Weights of a small mixture-of-experts language model, trained from scratch on English Wikipedia: a variant of SOAP for the experts, 421M tokens.
Below are experts of layer 3 (counted from 0) of a mixture-of-experts language model. Rows are named router (the router's row for the expert) and show model dimensions 96-191. Each number is 128 + 32 x the weight over its row's rms, rounded and kept within 0 to 255. Numbers have three digits each.
Before each expert's rows: "comes after" lists some tokens at least twice as common just before its tokens as in all text. This comes from a sample of Wikipedia text that the model never trained on. Tokens count by the router's weight.

# expert 12
comes after: "\n\n", "\n", ".", " =", "===", "=="
router:161149155144062147107147100089144165143108143102166159169118128152137098117103159086137161138169197087101117113106146130084124063090085128152162114116143161073117139108110114199093104109096174106109098152150156174142125159075099153201126103118071163144141152101144086108153149180138150120

# expert 24
comes after: ", ", ".", "| ", " in ", "- ", " ("
router:114141085083124145128104170157084147146135105097080095131147120216182089101135096146145167117132188132144142197140083075121069173156121121107170161147115167156138184140147190123194102091099061117116167102149160174106131119208158109120121151098117109119153156121136145131112111076114111163

# expert 31
comes after: " |", ")", " |  |", "\n", " |  |  |", "=="
router:133113118145176120102085142195169035140089168183110131126156126160154174114099147206186082146113171161091076180113083147111114143096166144130125135119149117154111072157110112167122041127126060101074158120132147122123158089132157083073140173131075128160136104197125150160155155123113104122

# expert 28
comes after: "0", "3", "1", "4", "6", "2"
router:093128163138142112110115118143100052169150178135109122133096113104138095084176119087140119127182179164156162095090144125080147058076102127122073159104155099162135083147141124158106157147158130092149099162074076095095177118056174072085106128138079126119165110133047079141135076162097156162

# expert 0
comes after: "1", "3", ",", "4", "2", "0"
router:149181191133134129086203157113099158108143098066123179142128175135144094135125145157115108155169121102145122060103150149073153171163115130200124032101131112118133091110137104161091153094126110117117129115159138145103110161150136101234118168138085202125139113132103133107082182142051187137

# expert 9
comes after: "\n", "\n\n", "0", " JP", " |  | ", " km"
router:091131167146112104067124145112132098112173148083126101142140120135170137172178133131208077128072131178116100061110166149074175155151070142198116096153152099158087135125133087122175162136129140122119113078140125126178134152090093191084149138075154127154078129129114125078108079089083129106

# expert 5
comes after: "\n", "\n\n", "=", "|", " as", " at"
router:078120124135120117124146179163118140133059099094170145117182110165076136111115112092150156155097176078129103146143141136140087171093109146195129094100140069071124142146112110218105127183115183163099109122136128138123094112119098160122142092131137155128172171123162057068174071132144112124

# expert 10
comes after: ", ", " in ", " (", " ", "| ", "–"
router:181191136070121088097182143133095142142161125143063147152049131171113095081111095171113085085031163126072157179081135149165124128162197155198123152140173114158150149120163144185117097117113122117079147092114097138160108161076188155182137154073099100177126187180113168108179126099126124148

# expert 7
comes after: " | ", " ", ".", "| ", ": ", " ("
router:129099140143118116124156143123174137135131141112143097091136134145081130108131130114083074136161138111101105088146121154187120106140120141117132099210101162117189131126094128159122081131145184156122129102104120138105200135131164064126134122111138072160103120026148141104166154109149110140

# expert 23
comes after: "2", "1", ",", "7", "6", " in"
router:175076107130160120124072138131156102133155133094116093148159186091111182110172113135085138121121130083120179132075167126127129109113085071071194135223142136099139121131119097113197117117137179127137123100172148096160147177132168171087118143105106106128154065189105110116096171126134145138

# expert 22
comes after: " | ", "–", "; ", " K", ") | ", " H"
router:059114152099086153175148160108094165110173136133097142125099171112065083170158077153118138110142200127105143077110116123151124129122124123084151184097113160123114099115078153123096128126135116136194106064114159138110106098153085186137121141148137099127122080140155117146108177053120121085